python train.py --n_layer=13 --d_model=224 --n_experts=96 --experts_per_token=3 --d_expert=96 --d_shared_expert=0 --activation="swiglu" --moe_layers=[1, 2, 3, 4, 5, 6, 7, 8, 9, 10, 11, 12] --router_score="softmax" --normalize_top_k=false --routed_scale=1.0 --balance_loss=0.00452 --balance_bias=false --init_std_router=0.011 --lr_router=0.00086 --vocab_size=2486 --norm="rmsnorm" --norm_eps=1e-06 --tie_embeddings=true --optimizer="adamw" --lr=0.00169 --beta1=0.9 --beta2=0.99 --batch_tokens=[32768, 65536, 131072] --seq_len=1536 --train_tokens=367000000 --steps=4828 --dataset="wikipedia_en"
Below are experts of layer 10 (counted from 0) of a mixture-of-experts language model. Rows are named router (the router's row for the expert), gate (a neuron's input weights, with its number), up (a neuron's input weights, with its number), down (a neuron's output weights, with its number) and show model dimensions 0-223. Each number is 500 + 25 x the weight over its row's rms, rounded and kept within 0 to 999. Numbers have three digits each.
After each expert's rows: "comes after" lists some tokens at least twice as common just before its tokens as in all text. This comes from a sample of Wikipedia text that the model never trained on. Tokens count by the router's weight.

# expert 75
router:466448499518516555504497519476534460471471517476473464501489464504495544517501503497503526491552496520503495462487494462477452515485456532506528517482497455523525489457526488510510511491512513459479491511468527541440454518493506524483499536530525488509530513481479509501507497505509509507480517514517456467483525533521505490524470503525510484516486516513477513462517555455508525518503486541499497508505479504447492507478491487455480464483499497471522499492508548461542530503514479518497516541489515491499477474487572488486515485495529488481526466568475483490521466495471532464514520473475477482487503503505473524471561495532556510483512480513494456497552483495507487522491
gate0:482514505518528515531499462508462529494514563495494509483547470521475510528522519492503518511514512524526465512511531522478476528501459488490489494483554552504514534470498520543509504477478494528496519490505500457480481486515497532515490479523466493480519455481507541525481504490481460541508526526518503503448542493518489470493512487498503502487476517489459461571489526495471508480490504515497476541452526502549525553437485497471483491477472464501506457506548476517460456524518493510537495521550484534495507522498508490523464490547485508496469505504454488503455481479503462479490488527455470511539476491477487529460507454500503469500488506471522454489512507507505477497518
up0:513495518459520488481444476507468548507483492457519545514523499449527516538499486511447490512563532505493517455486540545504493505513513535475455496541561537479470483493511508492470497523505457468463482480548475478440555503489501492520480470503491493511476514492490482522501496515505472517513499499465496493470517467524518445518490534533509514493515481501510514507506493518494530522518548524485518450524468472475494492471468501500479537501471517528443482500545478492478505512494466480501526476484534506489493447523454501496492524518513518503480503483519456452477497501497489461442503439508512509526484479483492518501482514452474472508491481480488488497492479497497507523500
down0:500508502475467477543523518491541513517498515534505505512501533528507506530498490529485477483463463511513481520510509473499515465486496519502493469537545493518514510484481503439496504482480465513475505520505430512495515481473469511503479512492492520497542481487471533469543520489502552474411500518495523489520485496540562510464510503534497511472482510475508502485496484538486550501479474493523482516485425519516477495522475465553473550498518498507474514518479499539502503468518530521493507445518521508536496522498466484533472466524532514469481485519517540481519485479515481499473532498550465491440469506517528523514527506543497502518510501487527471500536463512498504516465
comes after: " in", " of", ",", " the", " |", ":"

# expert 4
router:498504515539459481497491499468499453515515501491531476473484527523467507517529496504506556498481499540532534475474542511526488513476502528536510487502449480512516496458499540504497478543474523528500464496504504491519503535542528491493468544509514504484507494508495483515477520523483548514465505515525489481494454532487493455538484476518528519468492521519549508520482473533465489476516500554515501500501495510492538489458506496542535478510452475476549517454536538532466518498525474478475446505503491535478518507481523512509516490499457523470535527456524520500515513496481459535500480521489491486512502489518526547495503472523472558440510519474518480509467493505493485439475
gate0:468509510480524507518504473489471522498524565494510500490552467504474537538520503509517514508534503521478475511537534524481467516512442490510500490493551539508532511483506535513504498490465463498496504490519499489478496468487491527508466489512469494478521470506462558501512482513463465553524511515520490530436541469494486470476527480497497492491472466495454480554497500494471504490488498500494487523484532535531546570433505492476486524501484476489505464517534498506490469519526503511539516504531491537502501480503518497490436485534488504488478508512452511511473457487464460473463502506468482536535464510454481551484516455510519493502485520482494461512493496496507509517511
up0:510532500466512472487439481482466511514447495479509557499531490454526522537504499491460506501566537491548518467490526554493519492505545500450460515523518563466469501496518516497491470509491465492447490478519465449470522531508496536552486492479481477504496486472497486529518500509496483528508509513477496475470542479526531467542483537533485496461495506499499517528497514492476525492496528493492504478520478462489502473460464498470505506475471494531464508508559445483455495510481475471479513484493512478492531493504453479510492542517519524522481495476491470455486513489529478491468492464503482479519501494474500495504500526472470436476478485488476488489511491497487508496498
down0:527498495489489497532536529505497523535503513528498512534518525545514503504497547582506530469477452539479518487480474470538495470480466553520476505526523478538502514487497500494515503499477486496483472533478452514560483485490469518532507528481469487499514466470511527478527510475495505499404518506488500498507482511505514494504520535522489531487467546446497508495466508493515538502478470481531460513447437510521470494497468460518491495471550514537486497523480487536527484510490549540508463451511517519502518491505476505489479491525505492479497525495466516474484478526509468489482527512548454490441493508515511484506515492531520490477473477497520498501515488513488509502486
comes after: " |", " ", ".", "6", "7", "8"

# expert 37
router:524494500522528519513544543484525468522514508478511475523469466463485514475520489457488531513502518518476545482467497457509516527483480518485487494489504490467484525508523531525513496498519482473546529481495513561479520533537517499497541499482510485578491428462480503495502522491509505486506509525501516477501502530495497521469515511502543509459487464463503524475460565527479474531502517517516529489486538459497437538521490519469499520476455474528516487541485499544501463462479477517478543533513501482467510530446494502494530528524509515492497481520500486492507509551516472501514509502522480465449468464484511472507511481470488545507539512499506514516502488464532491485492
gate0:491501528496533510525501469477480551519526566489520516491545484513469523543530518514519537510526505528483492519534528541499491506492465478532477515485516553487525520487496523526501507487477495516510520475503496473485513473488516517506474485507465475481504460487489540494498492515460459554508532538511494524445518505500509459471515480503488511482494494494474509536467532497454510501483516534490483545464498511544526554423526488479480494479464480499497465500559498531481470518540530481526511507514503532501496492483482467493463489535480531505477482472471494503467475484461450463458496534457486509526490489463484528473513464505499475491505511472538436490500512493493500500489
up0:499542507481496483490450458501460517503475493479497567503529482427517532531516472485440514490571568510519515482487526535473503502534495502449460490518541558464485503488498499505483485516502474488447485469530481446465512569512493490533488465497478487488466483482517490496485512489511469520505521505497501481481503489505547464548489522514501495464502493492519497526488510514500501502510511517496494466493458448478515496469479503492496526481482508517458487512541464488487492520475445476500541513499528489476517499521467499511493513530525541501466484514502483457479499487514490492436506463503498504496496501502490507499517505458445442506461502507502505490498506496482477496520
down0:490503492498501499551489503532496534543498512550506513518500523512489531494491467547508525465460461511515533511489484483546501484509476560485453507533503510537553524487474492480481493484508493500471522558481452478531507466512511501485509500498515481505491482469518535469525514492458519463446501534482521490529479505512540477484523519523477519501485506466502507509463495490508537521463481507536460504449464514516487473537470481557482476520557488531480492542468495519500504492537525536535459461500517520478493487494463472523475478519517480483490500499495514491477448499495478491467516509551489478439479522515520494502494493529509491453513465501522501492528459489491528483452
comes after: " (", "-", "\n", "==", " ", " \""

# expert 87
router:506503491474535560466536513478528466521515525494513471505484506534476477489506495496469520501504483542505490493521552504477502489447497505513514509466535502476470558468469542531535472507496480465482554506531538446511469538503507543438454545494508502522513543498513500526531511515461558550498519491523486548515527463536478489533527473503472503468518498511519463493461477537468459487511481491478513480521526494533495505482525478509497473505490521491480488524469491512510518498443472445519472508532521500537506516498475533501478478525515476475501460494506524511485495502547514485496506477476507479494452498479497498493516467484479491470497524494507468489465495501501496528456
gate0:490526499496534499522488474495481535502533561514497514492537480478484516539491484503504520519555501521506489498535531538500485540498462494498463502509533544516536527487479523502480493474459475526513507484507521478457507495483488514509462515519508468475515487486506538531501491500478464533510511531510506536439532471504500488498489490491482475494472449511469481524481495480465490478508505514480471533489526488555550569464490500478498522499492477491485459501556465490469447505521496508537488506527506537477504481502493487518455493528459502495459471500427515511474454485485476459480492530466465533554494513483478537470515452529494461503495524485534484505525481492495494509495
up0:494538501459505496478441462503458536518451494474509526503527470432505527532489490490444485513566532485516525472483522533479517504528527517441467513503525548484471497489519497497505477502514494495452483516520478458462542555513486499541489470489500475511498524503500481513521514509498478523500508525474498490487525470514550473565483527520469504479502471486504513512497543517493513527496522514468529456515469462469503498483492510512483541480473522520454486511571462496463514504518486467498511467483518470511509486506476494530496544522490498494478502511482484471496488474538499485444486447526474519532479491501504512514484509470488440497469479486494494477496502508497507502496
down0:475482515516503472526536521494506500560489506541527523514496529516506515506501503500527513470464480542509501514496505455534528480461490560510495482515518493532539482471537534477486515522494482498457484543470462500522492492504489505500488505500500487498519478465519513482503515496490530511398483502479516510519466507503562522519523493525533500481511533453492528514497516513449491518466475511501481540427472539512493501538468460533497497510533476500467487537473517538498475478513528533509516474482551520506514504494464499482457489503502514452474476497481531464496473501493508489450496483547487500442491484514492473492536467559500488498487480516553498504489508511500512493495
comes after: " |", ";", " the", "===", " a", " 1"

# expert 51
router:448504491462502520501538532514520477511521517528445464516468517550482480511543505485499530466528468519472497487522468480470491484494537509485522523492532489471497540489538535490491532471495515513516466509480551490493466530518491455536520456560493484519473486488475509510567490498524521472466474484499501525501503443486512497516492518476556532511459516492513545511529508512542491542524501464481547532508545491506494483531478501485520502513513484514540493471520500480490474457480494483512461472503509472476487493516551498516512497506479502529476448496531508474513511500515511531535503496539465469476433501519523511503501525463479477500535447503517493504473490493489475496498
gate0:496516527506545512511492471473485547493510549498535506493555473524487538532522492535517523517535510526515471512523562538522455536500463496524503501498532556491521521482501529546496486479477479506507513500518507474462490470481485511514483516517465447473512470478503553500510501506461454531513527508503494509448513498510501466480492479495500505487478493504476504549481526514467504483475512504494491542460532516554545557454507504472478525495460472463490457517553476524471467525522505508513513509516505530506502500505491475513443476536477503488471497505442508528476472486489460497492488504467502536544468515482487531462522471506505472492495514484525475499517489490485516498526
up0:491494522464503485480437453515432507499460496480506554492535490433536505526494517475464508494557532498517531484487519542483527507509508524439453493515545563475457501505516509483497475521503466475439479481531477482457542551506511525548488482492504492490484484506498494505504518497517480498500507495487498492481533481511515467519499530526476498478522502501501484506476493504501515482524532529472517441541467439466474500475477504489489538470477509511467479499537499477463491514491447511506522499478536489476547474528455485488491534515515512505489492496500463453497480479536490480457496491491493493525528502482475527486503494485466452515482499477500485489515504500502505516479
down0:494507489521487505542519507514511528537494533540499498510504514526493516503471520582505501466444444533496520508487488480534474474461496564512490484507527494549518517439517500501460485485483498503492522523508473490514483515496484514527463493499463473490521486450498539458499501492492506462425509529500524497504500497495534520473497529530512512492463523475486515479450494501486526512482506523511457522447470532526464492519519488543459473481542516524462498520480525528473494479508520552515474468510525496506505518498473492503475468496536494486494518512472545515473514505495502471467473501562468484458489517515515510497498500531483498438510472508516500493505441478500492471481
comes after: "\n", " |", "-", "|---|---|---|---", "|", "|---|---"

# expert 74
router:528508474457519501447504520503519496525499514473521458517464471440501469468522457488471495499491491523446485488492533535493513477495468502478505520476509489521485490549498499526476477537530481506507480479513497512524454484463517493471475524517481494545535535506529534499491490497540498567477545530479476517519446483559475534483462525535486511456461454488498489493487461513488497507544492468481503509535504523524522508511494540499511504482514526466480521513502478476506529513491500501533488478489520508479529506532510522465522492490498519497502524505545528493517514475516472493444514487516487514483511454512530526557543532497491520469448497521468485491516532537466462510478
gate0:507520503500535499510487474521471524498541559500519526493535460494485542543504497500495498513557516531519477490531563549521492525497475491497484504482543543516536526515487537542472507486475490513514502442517535465487485486492492518502468482514456497469524482477526559512496468486495472556503530510508509515435527466519493479483486488474503491503459476508452491562490509502454519494509503506497476514472529508536509566453502519485489494485478476479483463499546469489453469523517504485541494507498491528489505506529499488509467503513496509516473481517476514496469470484497444477479502513464459516551471500492494524484531479520505466515497523474526458474521508502495485518504
up0:483502499474502467504451476495438523527452499466494562499530509459506528502493483488460509518578525480527500472466517528502525504492505535475461495542571532482490494508494512495488513510483476487428493473562496471470514542510488520531504476489492498518475497484492480515515492520491465513508504501482503483485515458508539418558500533513499503474501505498524513506489507502495537524481517507467504451512487443498517505475473521520492533475473490511438481504533474494482497508507474472498523489491515490469539490516473503512488569497503529495461490507503488437459475490526496495460506465519495492522504500477471496484516509458489454498485499490474493516518489500501495508486
down0:483518495503470493540502499505516495534503487511529514525524507537458539476504498548509506506476452535511487517488445489518524466481470555516488535515533493544528526476513481455506534476498491523491520532497447495547500463497449504487496540497480492506507491501511529483534510478539497475444495508497469509506472513521547513500502564543501534467487497469487509509472492498485526495493461494520478490481456500526467506504499479560451492486506512502455487525483501506507454474497543531506493441523499515518511492531468476499430504519520503484511519478479499476495500509506464476467516486550494500448489530514516506479517527541507506461485472501547475527469467493465483479502
comes after: "o", "a", " de", "io", "ia", "to"

# expert 52
router:547465510482520525513528532479545458498499531532467475512463541546513500504523504467485522514479512527497525522522541494453507515478495530544526530504524504475471537524537541517488532480555474474544516460520495476507497506496480487476492519482522513535511499501506516512535501499524553515498512529534474524493465482495491513459491492508466488530509513495504519481473492474515466519461500477485522512535538514513474525493473451498481531494496500481540503478514553498495473457488495472527491501459493483494465476492531471482540470489514517493538493514548554499549561529518510509525443497529500505504472534515485478521523525543528505512493508481527489498503475530528448475501
gate0:483524502517541509501493459475477527496525561491515493496537469507484522526517505497502520510532505522510489516515534531481480531492478489523506513494517560504524508468489524524472511483467473518508503469516510477483515474504513509480473493514459467472499459486502540524495494480459455525504547541516496532449509491490491478491520514520493490491465495497462514529485525522463510498491497513503489544457521522548530564477507494465487523514470455485492453493560480523488470514540514529523509513522506521508519505495498484526444488535485505477485508506460517517462471495463449430497489548454458521555467513485479526487518468493511476483492509467511467464508499502484519521542
up0:515517513448499481480450480496439532504459498484517549517528495436514525520503494497462486527570545486499491479489526540491510495507515508442451490533557553486473515488508523487520477518537464475433499481536475447439522543498480541552478485505487492487507498480492494512510521509521491523509490495475507488474517459521539473525484525519503501474503490491506513521504502479493516500486521514484505455517494471488507480447473502505493513479491520514469489500538470459470480507490469479530531510494525493494513470511460495492489517502530534495469499524511479438492487480531479478452474442509501506516497493478485500491513486464473436487482483482497489505513505491503492481506
down0:502532496482503480536518513505520529527452497565477538525492539529494533519510491575507519480464470541504512517482512443542454479488471542514493509518511489532509512426512527458485506459500491499503497526488436482513509458469493498509508481490454485498522489479510488437522482489506521497450496511483521522508490520503524503497481556512523514473476512455473506494503502496510541565498499512514450545469445527523456499524513468527489501488535491497486493526491514537490492483495535550514484482488489523494512505489455482493470512517531497491508523513476520463479493499527488465481485486543476482447475501485503490511516501552507475471502482507503495492503466493501478477497
comes after: "\n", " |", "|", " the", ";", "-"

# expert 91
router:532488502460537477474513511502526461509493483528503471513474476480522509507527465489501476497556495518476494478487514518489486471527476485494509477514469490518501457487485512458550481503479512518479478484481541455505489457470534467511479482543448474485476498497465496521542516447504475510487494523461484493485452480511484470515520497508524505527480468477480519532528475499516507526560533446521510516470490477494525487483499520446511515446506484455504487491446468488550481503499453523506494522477515511500524524526511483530524449536496550486498481502531523479551520517526500541518471464530473493489505522469556493500510533462530499501481494520506514524532529525504481470506
gate0:465516516479522503525498470479485526498532563517531516485530461496502548531506504508514512509533533543514463499529528549495479513502457492510482499478526541493540503472491529523484476491474472530508493488500500466462491472486487508501464506525472476476510474491503561492510486501468451539507519533513502506447520505489508472487480496495501513508480484477463501529497502507442507461493517508495472532469515508531543569430502476453482499473479494491475467499540463503476464519520500515517509520532500533492492459499500480534455473520475507507503479485447513511452459479492464474503488530453483542566470509487496520484515468520513488479502491485509455503515507482485506515517
up0:506523498472512464490428482490459523526468485478515550504520486425524506538490476476476507496553557500534511467478527542491531509518524488459445510554536533483489491534520492509525456521518453490439449492554488448471531532490501520554481493498506457516481492497499480530501505503501479515520517525493488496469514478502549467518498546534485510477505501470521508519493500501488524494525522501475501489522464453511515513453469522495511501462488493502472491512543476508492514518475494493482497512494534494477521479526475484521492539505475510507505505499520475464489494491523500488452484482519480486535529493485487497513494506459460441483460485495494487491527510492526512480504
down0:472505502509497476540519519491502521525473498553491511532526536526498490489493505544506518481469487507495493495513481485535477470508471537534462496532547479532541491483515538486510511479473502488506456523492419485525502486483476491507478496486450469514503461491534496463531492495514481486441522500517502531521458527509541508476532534520497489458488541462495546483459493499486510523476483466548470505465457524537462479511493459562481484503555485505479477525510494511509526451516503531506453475513477539499520489497496466477471510526501495500496506476470522485505511519488481485459493477519469485437484527500520460477512487532477485457497517496517473485516489497502473465479
comes after: " |", "-", "a", ":", "',", ","

# expert 69
router:494479483484523507476528525466500465476498531490451446520487524479496480482480477493491515526501502492453519483540523516457462458498479537498501550507522447490458510452522524541488498479515507515522512525468499521471535467513492504505504498487495536482503553509487508511516517507526518534474550511474501531530485503550520499547473548495484510483505514515520542471452496507478485553510511504486482500507490483497476492520474537511503476520517509486515535470437484500511516493519459496483469460497503497514518466488509472512518475457504519538490506499511523475521511524494511505515495538464474485434479488517505567495524513540537519486479434526481469492499526480463503497439
gate0:479520519504521527529497472486482530493507564535532509476542467494481527563535526507506513502541504534517482511536537558494486523498469505497478517481525538498541545466476544516495484484486463522537475496519518489476496454492489521484473499509472478478546472474512544516499483484454464534517524534504507528459545494493520474489519496468479505496472502515450484540487505497454486497497517511469481529473521514547488554450484503469483509505480451498478468485540479495471469508513512495511480514521493548491513475513502484517456498527490505518485492505471510514485475470491439476482475524457486527539500523478477538465511460516506480494481530480515466507501511471502508489512
up0:508510502454526466479431478516444525481483487457511537496532507448510516512513475501450532518558567471499492472492512533511531511513532510466476501532539564489472517507526518496502461518488492489424507479544490449463535554496493499553503474524487499494451499490478492498510529521525477538506506499480483494467511478533532454536502510541500498486520484493504505501480515518490517491492527496510507471519476463511513494464479507518498509474479528501473495517542461492478492519464482495501533481474518507483508488521450481546477553527493539513481506491480467456500482488500477486454485458523490492522472482477496494503499517479487444503484501499507512487518502506493507489503
down0:498489471494500492522512514505483531525494514532527517528557533535507540529483493545495527498452489506490504522497485442533513458491458537520477495527523499534492509467503502510487506463484497494489486535503444498515506485502501500510502510495459514471536502496520546453524499515496510470457520544494497508508488526468531478499497517537520526514483552449479508531465515499520489545485503524525455501488461519508446496521492475553470484494554520507464508556501515487484473485516493535538487457495534507516528522527482500497471500517519461463507520490479512469496497538499491430493513513536456495442442491520508493511511497545460526493502465481517502514505467514502474488520
comes after: " of", " the", " |", " in", " to", " C"

# expert 79
router:479489487517462492498522487478498519522468497469515535532471529469499477504489513518539518500489539496535493510493469514492468486492486435521462516497508504493498524502487474517487496478564488520483521501519444541510509489517475483546511508498532489516478499449509513504452451514487474493545513457508517523476534464488502537493530540524529498464517515488501526545519544499544471504501493501564492495535542503513498534471510502499522478531466545490466479461490502542505509493496556529521530457484474481523497539529494459505510515538490443487503500512479482491478510474500476534521491528491484548504540547476455493510466487503502511476467469506490469463501468480522503463508
gate0:494520532498561521507504468479486551484529551506521520488539473511488531539531521503492520492523512520490490514524519534479486515497469482517492506490548562513507539474475528521513497461474498496510510486510518472473480501500514508504470488503460456464510512474512540519504486476489453540510512519507499515450523479537493478471496492501513496482491484508471505558507499507464503487492506510502505514442518523538545527418498470484482518514476481481489452514569479525476457534497516502525515510530506539483507488511477488503453474523496508506497504482450507506482457511468443467487488550460499528542480497472509545495514472505491496512520519476507447498531520513501467502513
up0:488553546463507512489447469498464555478464499480515552504522500432521534507493481485457512517558551484493510488474522528511536479521502506452455511510522570489469507495488506473497497516515466484439466477537502463446507525491489503547484505494522503506497466509516485524500511512491522539519487506441513490459520462507512471519492520539493516463503501507522506514474504492514530491501527501474520476527492464487512503480475513506499522483496498526461468495550480470465513503496475483471511514495508481469543488509482492520489552524525546490461491502506496465469489482516486463454498461497495518533498497506462494507499507463496430493509487480500468518481498482494489514500
down0:490498500494492513530524529501502536551504491548501505538501504532474523525511519535519494491452454509496549496494477527541509464457468549483492498562496501531537542482496499486500522481472495528482495504499471514529498480489465497503496516507483490518511469472492486454542504544499510479448496520489499498519500488506517483510535517547496524488515534450466504476464529536490550512466476501538475494455455532522459471521483490541458494487552472508499488519489528518490491495483513536508496437508520537484490510515483473516452480510522495487486475476481525518463489506499473444467501493547497502427476549516515482510492475537499495475492482503514472524531491517501519477485
comes after: " f", " t", " h", " v", " F", " T"

# expert 5
router:508510471475506502506496526477554454538512473496506459506497520504496485505516508493488498486520506494513532476483482478527523476523531506515525479502528467523503467512524530482477470505439504530511497500507478501515517522511497474525472506524533456462523473434542442502511475535484514515490491532511473551480488485495463514507495489518502493546462480512555523531504490494533538469521527504512532488512534553492539492481523481466508485478489471505512535487492510544544483505512464475525486503461489504487539504474454520493490446524477488494544493481517490518474545496474483487489502510498478524546479493516494493529448464528465472502506468521516528559494424508541485494511
gate0:472512522522526476523498474505474542502495554514525513479546466499474521543522509522511530490553519504535463523525516553514501514505458501516508514485540526488499544470482534523499468488472500496487519481516538472466501485507490501518475472534459486483508482466482539510535484520476475539512525497520490507436546482503517472461514504488478508503492478490473489534491506487495505490497534518486473537467524510530526561454534493466481523505466458500466477499524491508471461524517508495522496500519515518509491500506493498516468481545485508505462524488454506520464448482484466475485491543460488539551471478475509545456521436522489485488499547478521474500513485488504501506512
up0:492524504471506493487422472501477535505440489487518559513510469454525511526505481482458501503559533496531509486514525521507514486488508527450459487541538547480450508501510529478481467520501458488444483492526506447474524572498489504535461485513512492494482508485487488516514526521487480493512534494494480483483542494509548448520474511510480502477510512494507494503483497508498522490518539514477487458504483469466495500468456522513505532493450515503478479482564480492486502517489470499522521488474526496460517495525465492537503547516493523488478506472478508448489494494517480470442460474514462509524493481472477531475502489486491452481466487508499507507513493512494501519501
down0:521528494491509487524523509538513489529504503549507523521512530514488487499513512552509518484458482522495509512491498476531524454493437553547452482514532455530509502469512542483502519504468500525496515531485474503566509464490465505473470508467487488486531499447533518439554502496523504474439505495494472519510473483508543494486497531532495532460532531482483531477500531527481512517487519506539451490480453539513475488539503478536489475519540532537481504518479532528496517475499554536502458487498489531471513517501489471511473492504519508450499512467472526481516484504516518479477487485516474494461496519512496510496504457525532494465484478507529484507512460501495496513495
comes after: "\n", ")", "I", " and", " to", " also=="

# expert 49
router:479488462487481455531509509514458515521513517497499520511486526487482472473458561536530534531476511494487485514519484440468503507497474480507463535500493486441454504477462435505534471488513520461501518548516487494537456466512472480532540476463532515491435492507471497487460485499488463470531514521553533497508518493518495539474501494504509498463505493484476530531488503478501507494489503501513484490525537487516502522513508489494529516510489510522465478504520504522486536493481533477534548523535475485535494516499442490490491487527453464504532522521529482521490482451475501514518505506490546526493477467503519485513485501464502473547502558494473463507478521463504489480499
gate0:494530531492528532506501474482480537505552564488500508497531456512485533539519519517508511508511526522488498532531539548497451519488473506521493501506529559497496529462486548519519508484456495501485517491518510466463494479507509516505459499503464461483511484483487536513501482510487468555510503505534496538453533498501520466477503515491502517477476477502480488544501533497482504497493520512500492515460516505538539537448492509481479514488479460500483463508556483489484455512532517512521507524539509522496525471489492498533455466528509511494467521501448501506479468486473459457477473520473478557549480480486505553463506458515523466498509531493516466507524527510512488500531
up0:503514525461527518460445470493455551507452502478493542503523494441515508536506471485450504500567554487500496469501520517496540492519504500457458499521543550493462485496503522491483483503502478489434470490517476456456514535496486502534509488510513483511501486497509507516489526516497477505510508520465493494475544485514520461539490522519485502476518504504507478536492523499509525516480537485482534469523480451516490491467461481498489539508475493537478471479574460473490486515495470498484527512477502495468527485512479489508494556511519519483480491522501504451477504474488492494460473462524475500491502509470492510501494523466473416515479480483468488491489514494469508522504
down0:501520528481455508543520508506528513532461467523502512523484532564499497496493520514509521501448473515492507521502474490513528483486480548515487449516527478530515522491543499466499494534484510509475485530471439479499498455503480504547474529501459474495525480469503543448525534498501494506431483513501513513481466494511515488506520511525497540504463515443489529495487523540477526506464464490529475517473451517521500483502493496532462481505556468484487505468489524556508484488475543567540479457490508537466515522494486477517464500507505501498491529514490514508503489504495484499493531490506475494431498541518501515508523456534492497487496457486511486536513479489502523489485
comes after: " s", " t", " w", " h", " e", " c"

# expert 33
router:488517548484453456507497516508468518548481489494513528514489504495488489518499511494489488525495475498492476523503498517455532470519504453491500510559478487520515503460506492500512502533504474537456501522490519502508512479413465484545458519514523469518485505503535488489510489520511462457508520530512497511496533491481472514467537517517516533474497483512517507486513527493456521540534534510537474503497459455512510507528477464502510484505495487512505508520526475528516513521461504525492488512491500515513495481508515483502510534534537524487459472471518478530450510500489457509462527476461527534476480539472499555499452499512488533483477427480480497535510564441473477488518
gate0:494512521485536507496492473490470558488537560504529521478556463512495521547538501516506502506516502522494474524520538553480474533495473496501503531491524554513496552480465517519496477464477502517500497483512514488474472499483481515506462498511469468463514458493499547524512470500474470542519502548523508530451513473493509505493514470498488487494471508500482493537505494490460494497495508509474459535468533527529525570438509510460484508477470455475475440506538486507479450501526509490507483530498498537504518476510493481504463479519481517510493517505463503535482472458471471480493504499490471514529474498469493532451521456503491470478496521472520449503522503498496478492512
up0:486502509449531469471445466471464529523460514497502536505534512418533508502516493504459510521535542492501514483472520513500549510507522537466452519559522530464481470502511514499488484506519484470423481496548501493464490558512497530550491475486495480496465494506495509537507520504480505513516499493468500474468520480510536465527490523485506515476516514476505506505493517505476552524499517510472505468508489481476499496478461491484500534480474503495454486506523481486457502511478465493483513512488509473489513483509478494478483539515510541510496494468486486445492490459523487485451455446528501494532507515478470488493524491463484445466460508498477473492502506501454487510514
down0:477525508477492476538521503500519474515516493535517534510505541509509510512508524541511521482453469509465490517491476487530483470489468551511478487482516473505552520464511524478481536481489498502472487551463458499528498471517487506522502507481470521506533503512508512470543500484518494489421487515491500516528456479451521524531527529545530540498484538472473532495504513515495526508466484498499468521492463542519465481504482449569433509485532468520511510513506483509523486483490500523534497453521499543506493492461448467500454480508526512483485529519496527484519457536512487462475490526521460517446501494501511500522526462501510501472504478474495468500503503500507500468468
comes after: " B", " G", " I", " K", " C", " F"

# expert 82
router:510552467528490469498510499445475534507469449472491524518490506484479493501513501464498487542522526495471515513496529490478463497483441486488489469497520500496425439487450474519474527483516490503495471502493518454528500499493471507521487506502553514488505506436484453462487535544499455461495485469530510522492472525492514546493532525513471500514491522447515518520474488468484536478484501499529566511481492501515520503533500502501530498521484471463529517484469489523498518510509497488539498466503509471510457452456507489546512468538519500488505462523482521530516501488475520500532499510503493516524506478495527473490476528482517462513463510460461467503549495488506480496487
gate0:487505512490511475510500467514472563500516552499508510489540478496495508541533495506511530500528511521501487507515531568469470525471466489532492470527544524498531520483488525505509511477468497534502516495517507462466496478501493510512476508516444464453505490465489543477517509503459453554516518541510500510457546471520504493467501495481474500474478491479464483551502500500502487499503516524471463513470509502537522535430508516469490519481481472504480478512545506510471466530536522490533517514523469522503514472501487474530473467551498494526477513506466508511481474497486442468457477516479473512543478523464488546455488463513517464493510504471529471516498492493506507521515
up0:492513497465506458480464465496445550498440500488505552516526490429516514534506492500458501511566504499506503492452491558482520505502506513470466491505537559487478494508516504497501470504511464492463510480555501461452530539519498513535502484509484476498495485486483496511514516516469481523504498521462504466475543477500538462530488507540479485469479517489479480505506486492507525511489526516463486450514492462485504471482463490513483530488492506514461472490544473483483519499496476505495522493502495489485509485502463498506470535521513540515462535500495487450490482472532465468453479454512488499518507520469462517496474509467476421483474490457522485506483507495503493499485
down0:492526500512521505550483506524522517527492507517470512542507542536513515542490492531503500526470473547496496506490484484516516466477459517538497503482515492523529512533461483453499514502495508501454484518456477510540496481513518506547501519503485495526532473464523495449500491510520495487425473527506499514498473472499523501499543544515511520491492495448495483501484494538473512497493483500547454510482459546533481501479477462534459493474533497498468491524508503504491509458510543544503470448493519550505534507482462467496482477507507484450512538479475523506511468527474495483478501512508481474425465536478544499469545520522490471506508502506510502501530462517528486470514
comes after: " D", " H", " T", " d", " G", " J"

# expert 81
router:526528472497518479512546545524520462478506486548446468498464502498496507459528472468474518512535497531487542481537515509471507505462527509529524519482462474476513558508502520525517500467500506537512508464492520492488472522552490487503484489479465484509444454450489502500524465520506489491502539524522506506554464525483489473536481489449514491461503478501508547476480493464524442509511484454532471500519505450507490484509524555483514518495490465503466509484492540429473491485480499488519537477474519525490504493467495500547486500507499529517491515487518506514521525525502502517521478512521491486499485525546500489508529525521435527525494470507484478481509533482496516517521
gate0:491526513498505498507488460476485540491506558498537510475545461513491534511543509506518523505529508525517470513534528568490476529504467492519510492476515560486528535495491558514494490473478487505490501485509511469476506467504500509526467500521459486471501450459494551505506478504471458533510539522514497525440523510519510463481490511495524510493477481511473496532480529506476491492508504503486490539481511499537516562432503496474485509493466462478486474486532480501458468509516506497502497525562490542495516467492497497510453485534487506518461539496478508513477468502478457492509486541444489530526475481490488551485545460523488466497496527467512477498511501490503522491527
up0:504517501451505477470445468502446539510460499483496535506527507441514514537487470491454493506577554504494528478482527537482527501526503499452463480524530537485466469479530500508493478510482459481464496491548491474455523550500462517534491493476518487496496487481498477522479515506504479505495495512485483504481539476497543473531489516534507479451468511491498494529489501507476523488500538499472500453519478459511504497486469511496506522471483521506464479519556459477456499502501465502511524496466558489487546486535467467528510539519496527500496488499474476446479497490517473481479506453503469501525522503499500507489484501460476454492468502478495506512506508495500517538478
down0:499497509484500504546524492491503476542471501538499506530500506532477513529519502566483496497475465534491527491507488494524504497482498538504488509511538506521542490454495490492526502484492489499473491515503451477552530471485501486477517505514476528514502491454532518455509520495471503494433483504488513514511513509489538484525518502533501527498487568430483522499459521538511534497483476522543468533455451551517444493505469467535457481493529502521492484508499521537492501457525529552521503490500511541503527515495459477479471467528507519484500526465497492473493462540475490484485516504568493472455518522482501501515516491536487494461479479491554511517510487507484473487506
comes after: "\n", "-", "|", ".", "==", " was"